Experts of a small language model: 20 experts in each of 12 layers, 347M tokens.
Below are experts of layer 3 (counted from 0) of a mixture-of-experts language model. Rows are named router (the router's row for the expert), down (a neuron's output weights, with its number) and show model dimensions 256-383. Each number is 200 + 40 x the weight over its row's rms, rounded and kept within 0 to 999.
Before each expert's rows: "comes before" lists some tokens at least twice as common just after its tokens as in all text. This comes from a sample of Wikipedia text that the model never trained on. Tokens count by the router's weight.

# expert 3
comes before: " | ", "–", "2", "0", ".", "; "
router,152,277,255,210,128,177,176,173,185,184,147,191,262,192,144,239,168,230,139,278,121,236,259,191,216,193,125,232,223,201,153,247,173,231,210,133,230,134,227,233,236,211,211,215,178,141,184,169,206,229,129,213,219,228,205,192,237,231,140,199,203,230,195,205,225,188,241,197,210,269,183,191,222,193,175,185,237,165,124,152,187,214,177,174,160,245,216,132,232,226,211,140,285,212,167,224,176,248,265,185,253,237,150,211,156,229,171,163,223,178,244,244,225,194,194,197,249,173,189,161,212,247,232,267,174,177,220,186
down0,212,213,141,190,200,267,211,257,219,214,175,185,287,264,177,220,162,128,94,196,287,129,199,189,177,193,161,225,188,226,156,280,204,168,194,252,184,195,238,138,277,109,183,206,236,277,202,300,173,194,190,182,255,205,183,223,182,234,227,169,175,239,166,144,205,223,203,192,131,196,165,230,192,164,291,194,243,200,176,142,133,229,242,188,251,188,170,174,232,184,235,292,221,188,267,134,235,208,212,238,173,269,174,237,197,197,236,141,116,221,129,196,201,176,260,246,116,167,176,187,242,191,205,198,260,102,213,213
down1,241,208,187,215,237,229,229,277,215,147,144,257,222,193,168,269,230,194,171,213,192,214,187,157,177,201,223,201,160,209,194,218,227,168,225,233,204,189,234,198,301,149,238,162,257,222,163,160,230,194,43,221,178,149,197,154,219,258,145,203,165,201,202,202,214,195,232,125,173,200,154,131,191,206,129,126,150,258,260,191,298,262,188,178,145,238,160,165,175,224,188,185,199,138,237,226,297,156,287,219,240,193,248,210,164,215,253,125,232,202,240,219,170,186,170,258,148,217,203,160,135,166,209,226,216,193,218,173
down2,202,204,189,259,116,185,217,251,218,136,193,210,246,139,260,343,279,155,204,196,191,230,173,178,245,147,162,178,183,181,182,212,280,236,187,249,197,253,246,209,177,193,270,187,258,156,185,157,180,203,199,192,157,212,270,99,143,193,241,141,283,214,189,191,224,171,221,194,196,223,236,224,144,132,177,210,174,272,161,182,203,287,189,156,192,230,191,263,161,229,234,152,287,174,152,257,158,238,233,172,248,164,231,254,154,178,160,253,200,141,198,135,202,250,153,208,253,175,180,270,143,209,217,192,189,209,178,261
down3,226,180,172,185,261,285,186,155,174,175,237,191,148,182,239,228,207,171,234,230,266,275,184,215,161,190,165,222,189,170,150,148,211,199,103,197,213,179,243,227,163,181,206,185,169,277,165,140,250,227,177,283,219,126,211,83,220,221,188,140,234,164,219,220,150,183,213,255,231,205,190,149,240,214,225,165,205,237,204,230,230,243,177,165,283,172,221,161,125,252,134,176,125,267,126,259,161,180,158,115,121,238,191,259,140,180,223,145,248,256,245,163,154,166,223,188,211,168,180,216,187,236,221,197,156,254,219,166
down4,207,127,293,210,140,176,216,207,149,214,184,163,224,249,198,156,184,186,140,190,175,187,191,162,207,191,190,144,172,159,217,198,265,190,200,199,164,236,218,181,230,203,169,324,237,137,228,249,154,266,268,183,227,189,195,244,228,142,208,183,149,225,237,183,195,203,153,195,181,159,168,142,196,277,205,143,174,194,252,145,240,122,180,188,241,234,185,165,169,150,186,228,185,210,246,207,217,214,210,247,224,242,237,140,248,222,142,143,227,225,203,173,261,247,162,173,212,155,227,257,145,207,201,135,220,188,280,190
down5,147,173,212,165,128,201,189,223,144,195,184,186,232,209,232,245,187,165,184,205,222,222,189,199,258,145,232,159,180,207,159,238,299,217,221,195,80,197,209,93,171,241,170,226,290,149,137,137,163,258,247,166,211,239,219,156,125,74,212,158,217,187,259,153,277,167,176,205,107,126,234,246,213,230,151,222,201,229,197,213,216,181,179,219,109,189,250,229,141,175,104,266,150,166,157,202,181,181,225,258,234,208,221,184,199,256,142,198,210,123,189,194,273,190,270,143,147,218,279,152,208,174,193,162,229,271,223,199
down6,187,202,182,172,214,124,196,242,209,183,166,258,221,273,254,252,156,184,187,183,123,242,182,207,195,227,169,250,256,194,199,212,88,295,181,179,154,193,171,99,203,207,192,183,215,159,199,270,206,208,177,174,156,188,249,225,177,172,104,165,204,206,251,247,185,277,217,183,171,262,195,223,222,148,225,156,204,219,188,211,179,147,211,193,189,199,215,268,205,227,216,145,154,201,203,243,274,237,213,230,254,222,156,177,157,154,219,219,164,201,275,238,194,208,218,239,189,259,268,240,236,242,209,154,202,202,204,226
down7,201,159,246,200,146,193,231,214,211,239,226,216,190,256,226,117,256,199,243,106,247,202,153,203,228,187,180,239,197,207,202,224,283,206,209,183,208,283,152,276,195,230,241,207,108,200,175,230,228,261,185,202,197,204,208,198,223,242,213,246,228,215,173,175,185,242,145,232,227,218,155,198,149,224,195,189,153,254,172,249,227,193,164,216,239,146,280,227,180,142,218,167,143,146,230,254,152,201,216,193,210,139,278,202,199,147,191,219,211,150,153,175,245,177,133,244,262,160,229,206,204,174,149,164,166,98,198,249

# expert 15
comes before: "–", ")", " |", ".", " | ", ","
router,156,249,176,237,150,224,186,265,182,164,191,174,221,197,237,246,165,151,189,268,191,215,228,137,201,210,168,199,249,247,114,309,213,248,255,196,197,159,225,198,193,174,197,234,317,275,184,181,254,269,201,177,152,189,185,209,190,218,167,255,241,194,196,264,241,260,139,186,198,208,207,165,198,198,229,176,283,178,226,228,238,198,241,232,229,238,239,152,192,277,119,145,277,233,138,219,181,218,278,216,191,200,184,279,222,192,208,272,211,167,188,206,231,182,191,257,227,199,213,226,291,224,180,256,215,168,157,181
down0,174,106,152,213,243,260,242,186,166,163,160,225,243,282,197,138,213,119,159,236,283,185,171,251,196,234,238,255,288,155,215,156,184,159,231,217,194,169,164,209,169,172,199,168,187,188,224,160,137,143,189,175,238,200,174,168,151,213,196,161,226,203,218,242,175,262,223,182,135,269,191,275,183,214,191,167,154,186,189,256,214,191,209,173,187,223,238,258,154,158,181,196,219,217,176,162,268,216,201,217,229,123,142,172,198,180,234,232,154,240,214,192,212,137,229,240,187,202,137,257,189,113,96,163,153,217,211,194
down1,280,160,252,191,223,302,160,154,215,249,200,203,251,186,220,182,236,121,265,157,210,259,206,182,230,200,208,157,204,169,259,256,217,249,149,152,217,123,263,203,186,235,211,212,176,199,205,188,208,212,188,215,171,186,198,208,230,148,198,246,175,133,173,211,245,180,238,265,209,123,228,138,162,133,206,150,260,149,251,149,214,161,152,228,195,239,218,200,145,167,218,201,197,168,231,153,206,204,253,187,124,250,176,164,215,254,227,228,184,229,177,204,259,193,165,187,140,259,192,245,230,175,218,256,239,261,108,187
down2,184,266,226,177,128,122,212,216,216,131,148,241,267,116,228,174,158,169,171,190,179,173,174,100,153,208,190,169,139,220,153,183,143,169,161,178,197,301,188,231,138,261,210,213,255,217,185,208,194,271,156,212,169,222,122,188,126,205,157,161,219,233,241,156,158,161,171,163,192,116,253,176,173,197,210,155,231,202,232,275,203,127,165,168,183,206,211,179,195,223,121,172,230,239,163,195,120,124,241,218,223,269,144,232,241,161,195,176,200,210,203,241,243,160,152,193,185,208,127,254,223,265,225,266,187,228,202,231
down3,204,164,240,185,178,192,220,193,183,164,234,224,204,245,211,156,237,187,201,183,193,249,279,144,212,261,135,233,196,198,280,186,141,183,169,164,142,245,139,209,236,275,233,164,260,219,221,229,246,179,161,223,182,140,258,191,324,177,217,187,180,187,211,225,229,149,228,289,213,232,257,235,232,173,220,191,124,236,172,190,206,224,251,138,270,220,187,157,194,198,232,208,225,168,195,239,220,214,195,311,204,205,186,120,167,167,199,197,200,187,146,187,202,256,156,210,172,236,183,204,167,266,187,175,219,122,193,200
down4,167,229,180,200,206,130,223,140,118,223,218,197,253,251,197,198,186,208,191,210,232,243,253,225,158,243,163,185,198,233,165,186,164,213,172,233,244,163,171,249,231,232,211,206,180,176,214,154,149,212,148,200,199,255,229,166,169,254,177,206,205,193,256,104,157,194,228,290,230,279,250,210,171,261,206,166,176,182,232,194,211,203,183,201,193,173,166,243,163,222,280,136,169,169,279,250,226,166,198,200,162,209,179,197,159,146,220,227,181,240,235,167,191,225,189,191,159,250,170,207,217,195,222,191,225,211,186,206
down5,207,166,228,249,221,184,216,189,250,159,200,212,187,233,178,174,180,255,172,249,267,172,217,209,255,233,144,235,208,256,238,226,242,160,212,201,250,240,255,185,215,183,195,211,157,138,158,214,172,143,215,212,146,224,138,182,207,215,190,225,281,301,139,167,268,212,246,191,227,205,138,238,233,168,213,167,151,174,216,194,205,271,156,236,272,225,180,206,281,233,204,184,179,204,190,188,201,197,189,222,145,243,175,202,159,125,185,232,202,173,224,145,231,178,227,237,187,244,148,211,283,140,223,140,197,191,238,153
down6,208,192,155,260,214,244,107,218,146,182,209,219,240,294,279,219,175,259,134,159,259,205,251,162,157,142,193,265,221,214,237,225,178,182,205,237,213,171,259,156,165,236,244,220,157,189,164,188,257,165,251,188,215,266,191,203,115,288,178,244,233,242,152,262,207,214,271,182,180,175,262,216,177,230,202,146,144,220,245,245,167,284,194,115,224,231,136,160,157,166,209,188,167,191,217,218,196,259,184,213,181,191,156,202,171,175,271,193,165,263,197,210,247,218,309,256,168,256,168,231,111,252,154,145,217,232,136,129
down7,243,222,141,156,174,187,118,176,151,166,175,284,186,184,234,216,194,183,263,177,237,181,181,184,186,123,297,182,167,197,233,172,200,269,268,195,268,234,115,193,235,79,253,148,204,218,238,155,229,116,207,98,211,223,187,219,105,173,180,182,191,153,261,160,148,174,183,197,275,208,188,156,175,217,130,232,182,192,190,208,149,200,224,189,204,233,196,159,263,160,145,243,218,215,160,93,137,213,241,226,192,246,231,210,192,133,174,254,177,224,209,211,232,180,234,266,156,151,213,278,174,117,168,186,229,203,253,194

# expert 8
comes before: "\n", " |", " | ", " (", "| ", " |  |"
router,211,196,196,222,205,122,273,227,193,212,188,197,190,111,221,244,257,138,199,150,194,183,226,187,174,179,103,241,231,273,178,198,186,129,222,211,223,186,257,106,208,222,191,188,212,228,215,281,276,195,259,319,193,172,223,224,148,261,250,192,198,131,210,278,278,275,204,197,204,219,271,260,235,169,227,193,279,160,223,239,127,177,232,225,256,224,195,156,233,180,215,170,212,226,197,155,164,201,213,250,245,215,213,188,141,169,200,182,252,239,200,144,207,210,225,143,189,227,238,105,201,195,164,186,181,134,175,219
down0,289,254,210,208,190,169,196,190,260,211,233,151,186,226,216,162,235,174,189,274,141,115,146,224,226,215,184,151,232,293,196,254,168,235,170,184,168,189,181,171,259,84,134,127,201,203,167,224,201,250,209,235,201,195,277,214,198,112,189,210,170,146,170,179,157,138,170,217,277,182,192,186,220,209,270,159,232,138,146,210,205,188,148,206,263,236,225,181,204,199,205,209,161,232,161,166,172,155,212,219,281,174,177,174,163,200,212,267,224,221,181,161,228,236,262,178,221,156,221,230,206,217,127,184,185,179,233,144
down1,137,194,180,234,211,271,196,150,264,257,151,133,209,166,199,207,191,180,202,183,227,207,291,215,231,170,254,187,202,192,203,344,221,192,87,227,215,307,190,184,275,150,202,223,195,190,161,261,211,138,137,199,180,272,259,238,203,225,207,180,221,208,257,252,177,182,195,142,191,258,153,180,158,207,239,223,191,183,194,155,163,223,207,187,183,249,209,261,275,193,203,174,217,173,203,237,252,196,92,202,233,195,245,228,203,201,165,138,255,213,190,225,167,192,194,289,205,218,242,181,173,238,194,246,218,225,251,187
down2,173,148,232,211,240,198,163,186,184,278,185,221,156,172,208,199,159,282,221,261,147,156,144,161,168,142,151,160,155,164,223,194,146,210,163,210,222,164,233,188,188,214,149,139,193,265,173,229,211,163,225,269,155,156,283,199,240,198,211,165,212,207,168,212,169,223,228,229,177,153,147,209,242,207,206,175,181,168,258,211,200,191,191,226,190,180,173,220,166,232,206,186,217,279,255,212,156,189,273,249,233,180,193,253,194,209,181,185,222,210,139,153,213,236,169,183,203,265,178,210,181,189,261,202,165,266,210,156
down3,186,242,112,117,231,205,204,264,162,217,224,212,179,151,209,231,194,249,257,244,234,243,189,229,223,168,204,138,240,195,164,242,228,254,198,243,174,240,278,185,171,209,123,236,180,235,206,232,198,199,175,218,248,237,190,216,151,157,183,191,278,204,300,198,235,204,191,174,189,186,278,191,176,217,279,142,255,233,154,254,150,173,156,160,246,199,131,166,248,190,135,189,198,184,231,265,130,204,307,207,187,213,222,206,226,217,202,252,198,294,98,212,237,158,188,223,223,239,176,231,203,266,181,282,183,171,254,203
down4,284,200,157,182,289,139,271,244,164,222,205,216,139,174,138,218,176,186,292,169,106,249,154,223,247,217,307,166,135,237,157,193,207,206,223,213,170,171,234,172,199,203,144,196,127,239,177,156,217,128,271,288,233,197,221,166,233,235,243,286,205,188,246,231,239,223,188,226,186,153,249,236,185,207,179,218,129,158,183,222,124,243,187,237,142,231,181,213,215,158,235,146,219,232,207,218,245,262,235,232,214,236,163,204,127,193,106,138,236,213,198,223,227,213,128,231,176,238,289,218,159,218,163,222,111,198,215,177
down5,231,150,276,166,207,191,246,190,194,196,176,260,212,182,169,194,162,241,178,190,207,175,232,103,250,254,192,207,139,150,178,262,166,213,199,159,242,207,232,207,199,262,239,205,227,82,156,260,92,223,242,179,214,262,262,248,218,169,165,208,182,186,213,253,176,178,231,328,203,157,176,223,238,181,189,180,153,198,270,156,293,180,119,205,202,151,180,205,208,243,192,199,177,174,242,171,229,248,235,227,222,140,232,190,222,225,205,225,194,189,147,156,185,250,259,244,176,159,200,218,163,156,190,218,199,218,226,177
down6,180,232,172,172,212,198,221,225,225,206,213,148,183,170,204,282,141,140,209,183,168,158,229,173,170,212,229,190,229,178,207,157,221,262,223,173,129,183,193,241,221,156,146,244,130,170,220,236,219,181,152,148,197,217,152,183,215,147,261,127,207,228,239,200,167,187,219,184,208,251,229,177,252,198,219,303,222,141,226,193,158,168,166,221,145,199,148,161,221,182,167,257,213,193,196,175,168,175,211,186,162,229,217,229,195,200,270,236,281,228,332,243,142,147,189,188,236,190,188,144,207,192,150,231,180,252,232,189
down7,239,211,206,204,176,178,197,181,119,152,324,206,186,179,225,211,306,192,209,239,187,239,206,189,169,237,220,255,261,134,148,243,150,251,181,205,158,197,227,186,157,211,203,153,222,180,132,184,194,176,170,194,217,136,196,208,226,179,159,177,187,258,229,215,163,143,165,140,221,275,220,190,195,171,220,159,190,193,200,211,192,242,200,127,188,205,171,257,223,173,233,262,240,94,166,182,214,227,145,243,142,180,237,206,162,211,151,162,223,113,179,279,232,179,269,218,173,166,278,186,220,174,221,129,202,218,118,180